From a checkpoint of a small mixture-of-experts model trained on Wikipedia: a variant of Adam for the experts, 4326 steps.
Below are experts of layer 2 (counted from 0) of a mixture-of-experts language model. Rows are named router (the router's row for the expert), gate (a neuron's input weights, with its number), up (a neuron's input weights, with its number) and show model dimensions 112-223. Each number is 500 + 40 x the weight over its row's rms, rounded and kept within 0 to 999. Numbers have three digits each.
Before each expert's rows: a language model's description of what the expert responds to; "gets" lists some tokens that make up at least twice as much of what it gets as of all text. This comes from a sample of Wikipedia text that the model never trained on. Tokens count by the router's weight.

# expert 14
Description: Digit groups inside long numbers like coordinates, ISBNs, OCLC, rankings and vote tables, plus table pipes and opening capitals of names.
gets: " ", " in", "ing", " The", "o", "es"
router:455531510515490494540447487458427473455479490482522454486469510439464493494498530518487516400491453537496478509427554555480502491465503534450456473590485507474449540468538488436447510501481553480497476411495459571485546483493523563403504508504522501540566471461508549488549504522544524531488590488512499496514445505434543557508491564461
gate9:521501595430515543474562533480461503512487462473464497467655513488554561467552481473491483521390473512453522496517488506479504467578507527522473513515505476469477503506522512536558505432475527513453520454530461453504477483527505468445469550510471467466488478512504483554563478531499553477538397490491528478599474524557453524469501509449
up9:550488415541534525561475477537537471560509520515470482473405556474520526436530505450539528481527552520514531534485563534428543539541438460466495464551498471521546524512486435513538448478513576528432500513492489484507468439530432437525527497457460471512544461488448542525465498518460468572539489497507582463579496529500480576535497495450
gate10:580464505504547517519552496531550519519509476500526449570549502511571514495551463424457514506534468497589608474504496545512443569484511480516477579474493532436503482562544486522548454446476548501493526528556456483492514485514531449622514529522487561529520537546465461515518551492512421529430435455528509504506508533532547466525504484478
up10:521465510518570490527542462530595472447497482512515536476503495451548578520478473482599467434550462482555496495477464547477502537436497513524467547514519595481551557520543387487539501536467532500499493460458551538470511514516535456505513507492470580529552522470544470566547492471445466520505456486572478546491477524467560492490465539486
gate11:582584482576478519504518472494526551533534500512476514475463539433489502461488525546501542481493530449533492553427516494520448479551509496468505526419505505484552464500482499554525461503503453500525478533485508532452587562479546483483513510512528567498476547488468583456495431403519551508465390517472502502548420439558564532494514512399
up11:522513479468521469516478470487456542416407530441480509524517524537473569507491495524500543515499478458436468472513549534529412536544467542489513478461472478421524504597554473514522502507526461511511595547527482501540490481551462518528571523520497402536498569521464566579514476478489487545426486503536487547553501479448422530422506455553
gate12:476528444560528531575547531447466460553546499501529481483516439539526469554455535538485480502497491502495577530552510544473497510545482502492504460460504508446509469468529523523481504499536462382475513502434474438503483496452506452532470500534584508392453431441415476519526542478527547503524509466559549500477454565434468486460507558465
up12:530500455508543519531506515515549437562501474453533478513520474510440506536434503431502456454496414453503493437454552560470536566501506498487535550485437489500496445474501428454422607502482573530545454542488476385553504429444475455524502476537490574507420491488534519513539545538515541497444544463526541428529484507467520551457494558459
gate13:514492426487518446501491525475492423577526502537574571508446531517429544455526483503521512491618469469560524471468449500432508544494496460495512534464483521503538469505542564507500527502473500596455497496506484490446450569545506469461464496467514380489532488551460546539359504433502487554558503480477496486442511472498521595495526576508
up13:586552511512480527492511492523526519481535468495491521478462513568473502539544457514524554520535567550472510524488512458557487494468540554475515487458510492512522449507476508469542446500533509485475579549379550501498471450559544493444588491558551421447438456441446507434412510586560527514483566459495474532448499535482496535504513499502
gate14:489500424504485496509513537505559462487584488490538516535464514561524562514483461455530450497478493556429498489475525446533494530438559469513497496492488530535466496538526576496519518535454519554558465479529581463569486532519576473477422552578525487472547456458526509467548507511533497519426599582508480482459632489480518417536528464500
up14:508458566596489462473531450526475514526423464485490456464470447452501485484494402520498505487492536455568504449489468550587589460601552537503506504559464573485456505515469525529448450435570494548441524507494506508383572554533510545465498502464507540512539540518455502528406457456520497412529475468436460495496469492519467504542509499483
gate15:481541517468525512435537514492468502477499547516527472549564540453501466521441487493498539487495518482485480531509503444479534513617525493547484513432527474444467472536492459551558517490519430463524428503593500582464538493463500491485486498427495565479504463515464487525508510534538514477447494532503416526490519488496426544468459480532
up15:553463515497501546457532469507528528547570493489502415511526465493529519539477513455533469488488471564534494524596513523557506463545563562495468535493436619535436505579433430496479500555480591469470591511458507562460478460505509449538479473502460553515539500502491555453451467507500496506568474449520502499481577472527520544494501441518
gate16:489468509508488418506410553460527485521465499504504490488523518594552515558487446488515461598481529504493459535461532565494511482476492480476530489538499473466529522534486470544477564463484497509549446455521531469484502561511482529531531459538538447530519570442450488554529488473506588486573499518542508475486520471585497516405607542588
up16:468477531474477448440441523537603504472447480517479478502532480490533409508397440508441527464483516428512511536454595499548530486429588524471525524556535585432480529544533499522463456498492495525576489485542531492607585558535458517476486480508566396537551526506506477473505450428506505527493486515617527512504536490532502535474528519467
gate17:542464564520474524504537523467456571501488461552501440584519449577497526457495542486459538545537505528435507527486510484472493484517471499557565530573522477486446547562469523499535477514500484508476468476561417505519487555507496470522497449486483477419558527467500414448507539474497513496471476505501442469451475401438530517569524494573
up17:439526558462544491526503480536503500430459540482511490538482442483502514540477514562488618452477499574530487498484550528528465479486452490468460559501471472538564579471514481486448516463515457526523493449497439551551536562535509531498550512465528558505503483465571529540535490496537445505446507539540486591475527456524553462560449513592
gate18:498581505525517489514510528524461535441502513553550480508555528524503537510517517512552516537545478437487491552482533482451482501519510506481552511446436471478548454461529453517524423485432434527431515559578443471549395465454451447463507453539531473516496492494571508531519485513582503470519493525513494474525495509515452479518505520539
up18:501536532503510547554479483491399479510496491547567514516464462464433522548497460477502478481555451492534538510528494540394482593443452543526523499459495461494481442500402511469481484448512456509527482461484448567514481519519498451571484446463560565545503456471474516408480578490515540491496543533584440503442495484487522465524469510537
gate19:465510554476438448498521500445495495516511421482522530470514505529490440484485490481592550523558452424530540486574546543470497581456479461501564409445510521540530552516539543548431483518476482485480433543489467483445495512476417546476474482529495472478495526594520554482511539441511577504540573580470440478511520473482546533501518490477
up19:535516501561460488484470452523508391421494519536415534537476517485559468539495518444463520454493525510570532453539596521440508494537524473493467538528502445501599481547497505444526536500441428519484516514531517478440498533447494440526541492435460501545442463437512492594585449405489466468536495525445517536543484402471505549536504518543

# expert 4
Description: Prepositions and linkers after verbs or adjectives, especially as in known as and such as, plus into, near, like, between, table pipes.
gets: " as", " to", " |", " by", " in", " at"
router:529586508434498458454467476480513487530536542586456485513514566488505460462562511479435483480508537445501433439468493443467448547507512525513462462441474496503544483484479549467444450537473526489483529490525417477543438575467487467446580475596428466480497511533443527533460473509449491512572503508467547505532587455489499451455458559557
gate6:497493519490510502565465495442566531520590435496525531508534523466474559490520482545438487545478435494483492467520520528537433449489504472479530433485531475452561564530479393488545572471511412476439478533534417464524497451461470520440530485478563493563545499545499540539518463528444531517539461593523480495442462427463480513513506535514
up6:466502477492517539551466612464551489481588456532438517510486562509509560547474522546525470476514498497507526469542511475486537432467523515495476497549540506457517529510514444485451470435514438484469488470622458464518546450550462497483520477546542536563501526487542585511571515529446495392518454482508446524469510517504515545495452596483
gate7:561513559441521524493507413553527464570497578510466507532444528553527497501508442453497563479486444405511569534538508467591517493519548532548538561488509526472509506511561513470455504513535438533556484459498517441524443489528533453482498448474499527516536542523540470453521525524492510448574493529533463563425543531513482480505510508505
up7:435496429525472483448468589477493514469483452503484414508509493504510364519499506493529494514501450558493409522462498475492475631530465474525468486500473511508459453524490455501530540516519540464524504534447521547510564553436549551481479566565518483550499434469463514422462453446516479529445511409466417462532521467472524512495515464486
gate8:550532581471531492490480482508535428538531553550488487486430495534538474408515488470485501542496483443482530570470447483476527434562490483580496442513536496521490556458418485563465508502520476549445445520480477482530366461519535431462558562451521549479448504443493517492466506584544563447514511537518511458450545586496504464499566452525
up8:539496431547396526555529470524407547490478477479492515497562480473454533437445462541520533554477582552515504497566560571513462554428525585458565613476544503435474478511550520576484488469496473467475535518546499522522521475472464538547459452489538485478507525549486470503507508523495518521502469443476482456492453408502393516517519541525
gate9:510494462551539471500570521488456484568481512487471424537511516526454588525446477472527426479478516496473467532537464529402457502478529527497519469480538490470489504528449488507558516476579495454481535451439487440484503572493483550491519440509549494587478493434505496529499505459539456485466511446487507459507547443479481498570527503408
up9:484452429461496554484462499490449480514491516438497489512548498512623544531425541490549430471470480540489572510528483484516533518516470467569465461525504513500540486558533553432488517417530482533557426472442597552511493469542521522535409538537481545511508464518464478482518507459481393530489504456484460527484497558521523506509475517533
gate10:530508526471531539481502418575463523532499465502515534442599492556499514509507466452529483570479477407498485572498499440501486496499520469491522470513473420502461511530429448547542513433481533564482492550492426489506467601517504494446544429500468438519518569548519515482559510430553526517432477536535428504439489434558474528520550520511
up10:462461431554451457499489558433496487541458568529482487534439483499477463485508495536464528469470491561531568419511509572563438471508534548510518492513525570554522508422512566497465494582562460476497485441503564538528497423491502528583453524477518512467515501438458458556417514575511507447486500497501548524542514557465531488482494450525
gate11:436431436502494459442518464479474481469506527477519535549527498448493448438517478477563526536499483517488543409534473544462474427559531478492549507481527501439529518558464511562511543453482529448476478491472516503504476552492524528495531523514472496493425457485592531510484541601577490486530558487495560510472568546514473524528532443512
up11:513509496524408432469492540397549470482483492534518491446516491580524498570518494505492460519497523464527465441535545489455501544464527506485501560508483476520522522521489537513469561489478583466594558510488607496472474459463396484507452568517493487560511439529533561559496538527534439451467563471566578467570537525483490489546521505473
gate12:559514497552514485463516525536496433502490488554463475497472509486456500439521520516587485528500468473443466496439428538458499473469559440525565455483491556420505489491489503581527493563532470488496542557489491451505486576422475494460540494602476487486474516486432517484399451479488473470498550494458539473477562488507405522481557586517
up12:531492506523490480439521565520464441514490504565504471470475505461456504499507547539561438504460447502413456516460485509473540444501557470574488444501504558430529496462511500485513522533533483474526497505508493498484536598483493497408553519600478525526480473489463541445459463444455478465515528442490549491475524499476410494469478563471
gate13:593507536510434525506500508491490540509500485495506560451513457491544467542438545484479504518472517529450465540496482429473480426520437511430492562496534566510529400488509456475487412530466442505475495537464532535460512527524504442476407515519553535502541532487496501508493434505539477500530500546524522462480474425445469527428508514515
up13:440469506496544480430493499541501523429521469466458496483580496490507450437540520435550467474452448489586559520462526459491485539486450532519507401522483510437474566489475445490571469500519568484508494464428481414499469466509459507428545494500495485480459483560460486488556524513563472503531466464514493495460503586606539485523516509480
gate14:484556406534523492431461538477466511455547500450566517525430538529537433507519607540485517488418427541480540506518489472534515521537551465487504482466486565538501541542411467489479476490513504549452495426518509491482524539494460515453500493507549548539465409615531562445485504470563447567548531523437563515506525554514513510446485519474
up14:444502431487455484463448503549504543525527521445558497447406475547562547534469472469570584496470460481524548552533464485539483488476485505430545492483490460499452504554418468494491501478519466521540498459528434484535453524486536554518554518486486469541455474550492451416487507494572520522515535511491560497511489524603499533474512505521
gate15:512523537476481489501501555522447493483455570476466443485470500426548434540501489493469477490524501487516586515570556521504521514512481491511477482529459585514463502445597515529441457468456493549459502522428491482514516418520508531475414473549501476383446565467450485416511600520427539499472460500451478500461493507445494465525476498497
up15:542529510516529439525485510444440484439482525514467444502493501442509508518493471499451470458519494482554552453495555535469520500513542598475484456554494630498492527450513559460531512543519526512464504485461463491466500505473584524543454475488441483528480453488476492473475564430470582560483508456471462491522576469440464459455450552482
gate16:504498482503522516509516478460563510481544513499479452531520554520441455480526514443479468469533477499509493531462485426496524482527494544486472556508484532538482553548470484432549432495492479492537549531569504484515456480516485505410537488536518476585530479483501583461461437499536448447523527501446540440495544579530509457553482550583
up16:513545539494473538531518439502532507529518527472476453522463547555487490427543448440541517498495532487562458476492459442530506530504484589491539561503432495512413469566473505552512444524491476515461451587554544514538497458439542496504553503504496428517510521548526557523486464521537531448544477582519556513471561565495499434522560448601

# expert 1
Description: Table pipes and prepositions like with, in, at after a name or noun, plus mid-name pieces such as Raphael, Tr-ung-elliti.
gets: " |", ".", " with", " have", " has", " de"
router:454529512514484493541444487461429475455483493482528454484472501441464493498498531518486516397496456536494482509434559555481499491465498537449459473589481508476448539465539485435448512501479553481498474406495462569486548483500524563403504509503523500538559469458511547488550505521545525528486591490511496496510447504431544559511493560459
gate9:538547436531494511483508506504505445618442432531543557502476594556492503502519484532494479508582586460560510440508520487480488454433519504551541455515463510472536530550487524496493483458498476574488515543441654478447502478488449551548485477521441479528494506487460400505519541443525509523501551523553496499498487446485564495554520397472
up9:409548523476422474478517542450517529527464513472423558502501438510502447493501445445543583520479537508471499477454495480471516471503489519415443544503481492513419537582497457548468550525484495452485459572485503479515546493498593602502495479489533490473491531460544510566459508527499520473489429512521535514520452420450442535453545487464
gate10:414505542434488499542519488459498512518527488531462518546524459531546446508482502584493485556493460449415494489535541527466473496552509457476462467443557460583508508422490445505412422468497423466506580448473524404491531512471480483569479521528530551429555493499481508502525501510506563465529507550557491484425538492466458541542457548480
up10:436490507483440494517481529520483487495543484515461522561565456501499482477463517532465441502513504437467492464542437561492515508543479511518476522474522488479450416445493460519461426486509423474511481415545506516510548520479491479565524514452513543428533483512506531513566526548568529463472427519549525559399476520453485477525476510459
gate11:493423535542519494556480447492543489517461594488525471492465496555467473522489562491435494492458515551491546528543579541513545500520545502474519524452493586483428470499533490537470503429535496462434551452529412489524484488530510571564490554543523583469492483422531485490456536464485495534524462527511495461460503519575495525459490501524
up11:406421484519458500512545512469489517509459448452491525538506493546523504492478504545497505480483461537578477499484459532474524501482495512507458441493533479464488498456464420456492480471552493518543542449506442569529457500538455589477513536534583558576577468431490522422503468445558425426494472520574537546475533429528524523522460509545
gate12:454512507495493449502482477511463471440496468483536511475472518491551562532462523520532476495454451456507525387522540525459453446476487485394532483559497535470493446571421488501492473443549526481482434518543521502531471488512501531520429470477501446513551467503543422447491462506475507544512475504481481486484467404473487492555531529485
up12:474574512457526519469496508539476496459559463451538516461603463458463485489518508481416501478490530533543533473474547474524471509444518521482493427488470529526574487500565530513541542491532572549430499531494579442480493472469469579502458436460531541482513511562517485604520520479484514542540453556523610498482434524476565506567508424491
gate13:530435484487539467518465534470529466467488482454568551507532557508467456568474557485469501573538496446532506496500461501521499471532449515542555530471474580517478464473505501496542430515499561569448571526523421494469612542491466568446549571517606471473521473548489524510535483403466504536444502443472526519475518509463459514529540474522
up13:477438515534556501475502474514519490589547535491508477482438498457538473465452469507459471500478454516474577560591544551477462573522492499473461565519507560490482506488453505400459516527535414468570472540463537474555511550478501513523506451461521455522492501527506570455510555469549566450507473408505460505500523458538520479441434421486
gate14:491429545533501495470447458578528484459497468512518507542516435496558536455488489455466452503507519543477551466527573417449474514578495549436516473517451484498489496484550509524555536493492508475567522494546459491552471524523483445468536508594535454504486572515507495457431444491519499542435518620465445552431540461471495440470520539496
up14:549569459518548531555530549439497489590487473532504521524517531490532482503566521515509550558472458484511434535520455552531559519549504437510546516496462499499483513497485534551478488445553470475438583511499552518487514482453474503516396478459469511472438459541505451525522521498529476454500469479489499463539510544531485525548548470480
gate15:566505431458473499485445504473539501472488554519494483599436521531529456502430437451530498496488450410551534420528425577471451452519510484474505496494503486450468507514491515528519593515509471508511504577480464427468493505452478565604448497483566514507529537475503454568465423455463585459465406458478504444496498549558440557518532525513
up15:491495542574518516536509456488488439454496454441513550486469486531480581472525520411489500493467502497499524523493513516542591516487609518508496498474476470499500521539471559506596554457509495500486534496511483481533529466485507497502519467440459464555524480581447473498465515493425391494546547427450541456577496414451554517484479452508
gate16:421505472543452482517456433522499539510557522513469511441441494519555467439556492537509463497513518472506520572494542427585507496518530481472513518546525577529480503443463450502452566514522479506500438560506483420468491427526524492506554490447480452563518502516504480503542522451549523539431557503435521512460512452536523477524530530512
up16:555495531539491500508438575477479508525492519477461533461525447532541527573468489459459513524529570607510489455502536499431549516544488455456510406552422484446474524550482518499524531532497527498523483529407514587475469541474455601577556523507527511502420460414539498562493400511474452526471491478519506499446480556451436562518445491512
gate17:515531493519515499466536520456455444515516513438490484526553488481478434497472463389522437526466557530494513495551541520519495472511544539470500487524509519529496484466585514539480423465479528489498442478445456433440588524480549509492487509499500449481461453468456475521448501525468526487516624510567552522511481466523437514519505494515
up17:466548493554516508411505505491453515491546463557559529533415482570470444477504511474547547475520508572472552553521497478459512518504531422529492502559527509462523476519498541481508504580519523460526498521481455576544551486486504484477455525558542428494477490555549512472596423523506542594462511484532492518517536504525514522476494555439
gate18:525526506465429501438510516495527567507502504555501479563476517468453566470452485450500441522445430447553499501490591550501457519547534504472528540486579535461397467546495500521511494513447467515488536465517433434553486533486479533474579505569465499472578538432521499494506481557523468493454470566518447498516489524433487490453519558477
up18:584557444468462456519475491499498431538493419494479530473535527466517520478512531418548526521486519528596468487515467533475480518549528502507551512502492496512535482558469543543545479503455456426518495552507581498428564455403584505566466464475440569482426547530489446503501561485516502455496495482498509503523485526433501486459561454520
gate19:533529518489508516498487552543492469532456525529448606458442443554478528472561446417450472482493453418487488500475509525514445437485502429519476526503404531506474485516544511533495510502470560501495475530450488529523517486450504554527441546438502455452419497506428553476500575508479510423544426551500568531458562445478505501500519555519
up19:458538537419487500456497539560496513529384534534499483550583487549490497488423484523528494476494515479567448480455515464517489480493486487431504531545500471506544521483571548513488492508448557538578495550497423459433541487544559482573485478517476505502536450499552484483427537456548538475549487567557519482483519494434444573415476474453

# expert 0
Description: Connectives and prepositions in running prose like of, and, to, in, plus inner or closing word pieces such as -ended, -aux, -ous.
gets: " of", " and", " was", "s", "ed", " a"
router:456531510514492492540448486456425476452481494482526450486464505441463494496500530517486517400490453535495478510429553555483496488464502535451461471592484507470445538465537488437448512495482553483499474413495459570485545483484519562402503507505519500540566472464511544487549507520541524531489589491513499488512444501426547558510486562464
gate9:547496583532431489520453465472523548522552523509458436519513475561493574507475535532479549479582561446558571493547552506497534560547581514491465521478568433521473547464451487474533518524504552522440539491543468512474506420418443451521555492541481509518522494505535535457496461487502475499470480578475538505563491519496478480454534520499
up9:497478462463535411400483506496506550498455537445526538592518518482553456550493492457496528472474521580531538532514532516539435473410469493499500483536543496514497554454529483458443469466470466549429458444447569521590457513560474540512548491493519504460547456540534514545511496443482472497496459496556491512476500496490556521510499523523
gate10:367421566527464440502511582468532476543494483492459513462456495416448530554393435525420533533511537478415580538495458532489537462551525516506502525463484539513462447504451411458507428456390436479496505506523516518484551558449478502464470483509500483498471542465537514451480458511540506491509516461517541468512471486511472494562483494543
up10:500555516532454456523435456560443515520500458468491457494582469515525479478546517546571535477496537438516502498528600539497542534489429547518488535459496546489484531479543497494455519518477481477462467589543467513569478446481516488550536442433480532514595456473509440533566499552526426469489503517564505480492478538464479467470490451462
gate11:511519472528550556438464464443443428432449533541456525459494523511467534503557505532476502500477455459493529425458584502573495495535451464509592516447559487457528521509461544552574577510541495432481504497480446428499445463506501599512541568474490501523439553427499522511536528471529417570482564499509509477528544531470535531560511450485
up11:499489562472432481548512481437563501536463441533510519471450508490521491457520510498455440451547529527546430527435515468507482525422527485526482489401479536571448485508445583426506579533494475455550500525486454503588582466470502527530519518493543550504550485537495461401515550428506477435453537431493508597530489455520471461456523450465
gate12:476504512449505528474522410484487544545433458546515462514465520520465567523509421495550505577419505538499488492517472528501455483464479482434606550569480481460466535527410496496534540568586429516509558490449488489463490532474558589506498457532537477532509543450451442537484476513494562559421507507529505508453568466501486487477611558562
up12:490476566404480519505529509558497462588431465482527424518478493551452489498541455482444552484419538540541447517451464457502520477466532520505494486561467520479510488510476516424514529560583447470546495494424482519472540508567555580489527506529458503546527477490551483485568470528485505552439528484546458543480539526475495483543479545524
gate13:465466537466473491477503463494493514560473522514471536444538465485544490438453499438523475535456509510421548510541532510589459535486518519499515500505542559471553403561506484612506501526443493487550488515581516522511527426478551475509466545502506479480485523494494433442549459514500519506479576477530526445536457498497510500578520486496
up13:582487470449474558478537474572485496515503540512528514465544470560546445481458476515467529455544519495463543470506498460478520511503507557618520498533574542524511545505479451473454485474473478460506529538507510505492514523545478463481495524521499585487495470531498559544464487522531473478485484484455506451502487472475521503468439556541
gate14:613495502493450468468522522461524513556560519458407545484506462538559480486471485502576524505491572434459519456417459493448499532520524454533513545492528496467481459466471495521486508499535489456500474507559593473535469504498497481515531556518559522448501545473488497454517557450540541467548444463502529501489452455457532493513490594468
up14:487493559506464500488531456493530545488442513536512488513503598542545487530560517538554445489507484474490532491504502545505514462528415505557483492478430537493532529529568451476453458531483494501513484527548494409504453433429521508476466514448473467473481502417449491542516454482459518522473526490506433514476530593510443447575481542469
gate15:479498570489513512411569488512505549526514520550525492538490486486540539425514497467603451560488483465454533475532514447499473555459553520562552493469536452480537492549508510539486503440504520521515488526569451487490455503453532413502486541477530359455460496540545410497465489495499482495474445515474532493476442552442480543526517457587
up15:445450597541504462454544542513519553550545546498553455561476500440533493486450479518516549515476512484480544509498464504524473545464639478536445439392463512477503531509475498475499563497445461507559478468525531533455500520487547446465540601466574497474527447563522470453448492465464498519520493539520520565501487555513496515553420429585
gate16:506434569507582556519462477524533440488503587524478442491516478472429521468508438488518507489467487472528528560513502545528494514491461478444506519478493511495510405514458498570542555589513564495556464547458518474505531562479503559507599526475476441488529526536458473550467551540565490476483568478443488527547528459452389511453521490509
up16:465419444472487506474453512417476440594528507473544462465503526580506590517511463584532554508427453463484547463519455556556551541512500480545496479559479547521424505530444458473527516495492519510551509514610397501559474521525520520458465486467520441493592489486534525445452446535496477512498484478489496472485503492557535472568510466533
gate17:462459541414501530410490513518541482423484453517564430482523455476489549445474522457485499524583535424435510539544526519500515424514511506515545538455539501555489433515464498506541442476536475515538447527609546429455613448492520536542479458461470531462518423461511485482507449488505487448545539464561524496452590507489506511500541474477
up17:549485417449485505518536513486552473457548530506447516535522556472499503487535524490471536521524538493524532489468535517536527476520517484574494506494410575466515527477485542539434471558493552476440515491497448509495428493442487530485531513519515544484545508542508563451566458403561486508514557502501430471453520505477439395502459454476
gate18:491565443501588477506457544491555504466471531482549477428539493550530517454464459518498510545448554497557490540497526470468463476510475562453544458428442566470558487438541510475496533534488501478568492542492492549565457498511456453449541509478462464419445559462445516546514428524465479489518492472494583531473442445526491396445560505562
up18:513555508527567496520480591512496513520449445568521502440537472449500533452468504581454481529458497443505480383503440487442462501508491520548532488433479499466509477436501439459473522540524554466486542560453526469539439524569476505509444447473540490443499530519497467434535441540510502450569460441558574456481492508481471445474491393523
gate19:465528519480459498474471487445479465475507508543528529461543463500457444488522539417519512585523464502492491559530555494548431507508484413520517518502498464491510522529529496520545552489480519455498490503476503535500533562574445496446442497524549539374536618447486528535513508524449533527445493505552506549497517510565480479481588472521
up19:495514542479454520496537520502441498468423463481517514479538479436514518535447547475474512450410451554558518490509563526527508456453505362495436535504626487427555516523554536493463469505502539500565427460534494520447487580527542482490538428513418504477592537496527459560611517487570577523532470521505530558471444490483527577534488511466

# expert 12
Description: Middle or final pieces of names and words, like -ung in Cantonese credits, -aging, -ag, -ation, plus digits inside ISBNs.
gets: "\n", " for", "ers", " one", " ", "ation"
router:455532510513489492541446486459430475452478492481528450485468504441465494497501531521485518397492454534495479507430556556480501490462501535449459472591481507472450539468538486437446510498481549482499475410496462568487549484496520562400504506503523502539562469458511544488548504519542524529489590490514498494513449503431544558511487562460
gate1:486476469513527563504556348545551432536492453445539466553545499518496496555537460398519504536501455519568490449439510537523612517537466507480542525527453494478521477508520532523506508474431558435511540560525536515486430491448489527556537558554578485424506512570506436447486515596481463513470559588495486536479538483544473465430518513483
up1:474498438499505565434480439546567510595499474474544466518487464496446512541450432393458465479520495526590549625450574512554604472437481520482538498552507522453536512543522530436514521556496465505517490444475537521491515448577498511550503512510545467467547482441474530471467478472514522529452541470536513513442606539466460454496543457472
gate2:497520438499468534452550427508525543484590451527513493479512450511545438478518552531538390513507583465598485448526547513537464520506560457531477554563473476500525484488492499533455490459522456486457515503505504481570486494466486504540530466589510541479542566571587472520608505489524543491524495493492429517503500561522517509483505534449
up2:530507540522496495490487579531573397602513473534548487483456482526515556503416526474472413468502540510593493456483467565548461472531507496516500486527528486473560471464500527535447416564479473495472534482520459451441532485520480460435537530533542517444492540497547504479480472527533521521462538503518461405513491430425561456535544526523
gate3:504486522483513543521487488453499454465535511472491570529541511506502471538469559426459498530495505465457487436462537573505511492550494439482508543378483520475558473494473509548560533485534489514553451507540518547510572505483484465515526475537490515519500523526484464505546501506484596534472489556419509466475563479462427519453514462506
up3:460456540460539558484476492450488484495499574442473487474543537535483502579378526463420538457495538524560514517506571452554495427481498447502442488435515486560517503454544544527494508495474471544478449474496533504472606477490472463456514538549447534484469522501483549413578553458488490524477497552420553464466489536546388502453493466462
gate4:458426483527475480465532532484543512541499487520491497486557492509519495480502474569456440541462533504492534462546545533589502608495495478486516582480523571562534494567489394527436503476452527468548536435508522500446540525507503557491518480471463513542580530541516503484471475519627466490537503486428485491519509524466471480494530531514
up4:498498539508548471545437480530565477537479570511431565504535517509583455475494489555469570493578455470453506435513510502534529458454516505429493557510536562491532480512567484481474498457504588524505459471512445510534526615578512555501519546450473528491498509506493523461476468494570550593458472448573517514519552471439524516506504486559
gate5:430482490552479503542504529481552478505511441531418489522434504480496527559545554503591525569505502480475474478482479552539414534469492471478545500477554457511437496477458551553496494523396488483528487541525464459520522554467526498515508525494501435554447525509530462546457486546600541501468517504494478442525452573586472477513564487579
up5:492486529538504463484545385543464431497610510414512439426448543509527507424467564539544454467507404496526507422493499532492489457477515520470498512505520436481545523501497528516482463509513515531434510448488526424474519468436456503474542499449513493441525512537540567564517495514488548518548471414468499536572467417517516534454561547508
gate6:524515477530494458486517481555506489535488487494554558540537492519520537433548476478522448468537540495471555429463549507565509455482536473480511531486598485495483532508518441493482475440563453454483551503493526497507448469528553454491484526526457391428459488512460489487470532590489515473441452589544498500478456593449506540532500529474
up6:410509519480451477503560562535541509578399583531499516493470480539589470438424457549498441476483422489505512488477517486528484479519587491463473443511464506433462531508579536531450544530437506490536520472599490609541500459516542471556481479489545531496512503507507485478484521475462500497490466452498504520523509463521516617451478552429
gate7:433540499468490490518472480509592471582459589413441460544457444436455490523534486508450482439556492512452497561502497480541519465498489441485509514514489544408510499533523465470483486583538551535506444477433484526568478514559541524490496506505502510575481575512469496497462449492573441439496482493561542537454447450493495490499489484520
up7:475504506446511472483485490415553395473450514513484569500481533475463467528428429459510497514567454466467496563493572463467498488445523423526443515497582594517497461541533536478473525536497521518467480521494555488487561529523494556502517531484565498436469486443453490527531517432501463532455458501589432554554480566473518562500517538413
gate8:460495594567517516472438507462435545521452495547499480575496521594470516491515476483507543522488456458509496411519476510523517517469537567500523418523456481456516528494527603543490531564475512551515493562497478499522527549498487537527505569504517489568470583526476524532439457502450530499427540476522461461446533534457518556488517481576
up8:541445564476561502530604482480458462524538496466554448533497472536538545510539448558546531484566470455484495515489472532499558425454458563564455511515478499516470548471512566510459472536521550472505498487474505513577567522510499508456491544521583521482483494475441481442500487541494484452544435520476475491472553537526546441514511521470
gate9:515442487458467564532527517469486463465437539465520503482484517512497579490501499481475537519553531411512495444473379505470555532483492432496550438454523495440464516531463553530551511432470589501473603552565467502495514493529485522501533429517472409569476460526508457514512463452550465505404442517448595432488464482555514428555503459538
up9:506481488545510499488498479533540460580524507513472471514526527439504532473525462453482472460498499491512481435502542452433444459548501549478512455466488541574463499466389484493511555520545488482511463462527501522484515467505513503551500464455556550541564516526498601496516576553478491523488537467473567565492507457497489437443510489528
gate10:469498474514533513518574501413498528481545479467471540512552524508448579484445457475493516526472506451533568476508472496493528505514516457523558435429461536444542553464478458546531475470481482494447506552526561468485474521472487577474499475504570480560513453522504493533530500453539439504513453531466528473560564496599499508479539556558
up10:483474513514473505497510500561483526504459509447513482492586412515505534494465564555497530515511468549506448538494507473495520485473547510537454482394528405540514459506543539511554515465481520490489550503510522526587481473505522445510572484444496477533456465453520495518489512469490430514490507565502536540455462563558542512496504526482
gate11:508506420519463594460480496531494488481538470501486548491447467556467551470450464466529499542503429491568513494542439627470482532527462515508506462547527463564455453516513507526548550466517505491553548496562451408528562469550456588477497539466495550495492487510523465489461556449462455503550566482473487422482518464491480518497513435559
up11:509543498453470529506528501392531623544519553503504517504549560416512451522509489507548521542569480506460553523516485471477569511507512485437517505451535504464509421511555507556412431460479508544483500462524469436447365541462455535561487595548497466468449496534510475527578500505501538430541459559555500509494457502457473544515457530475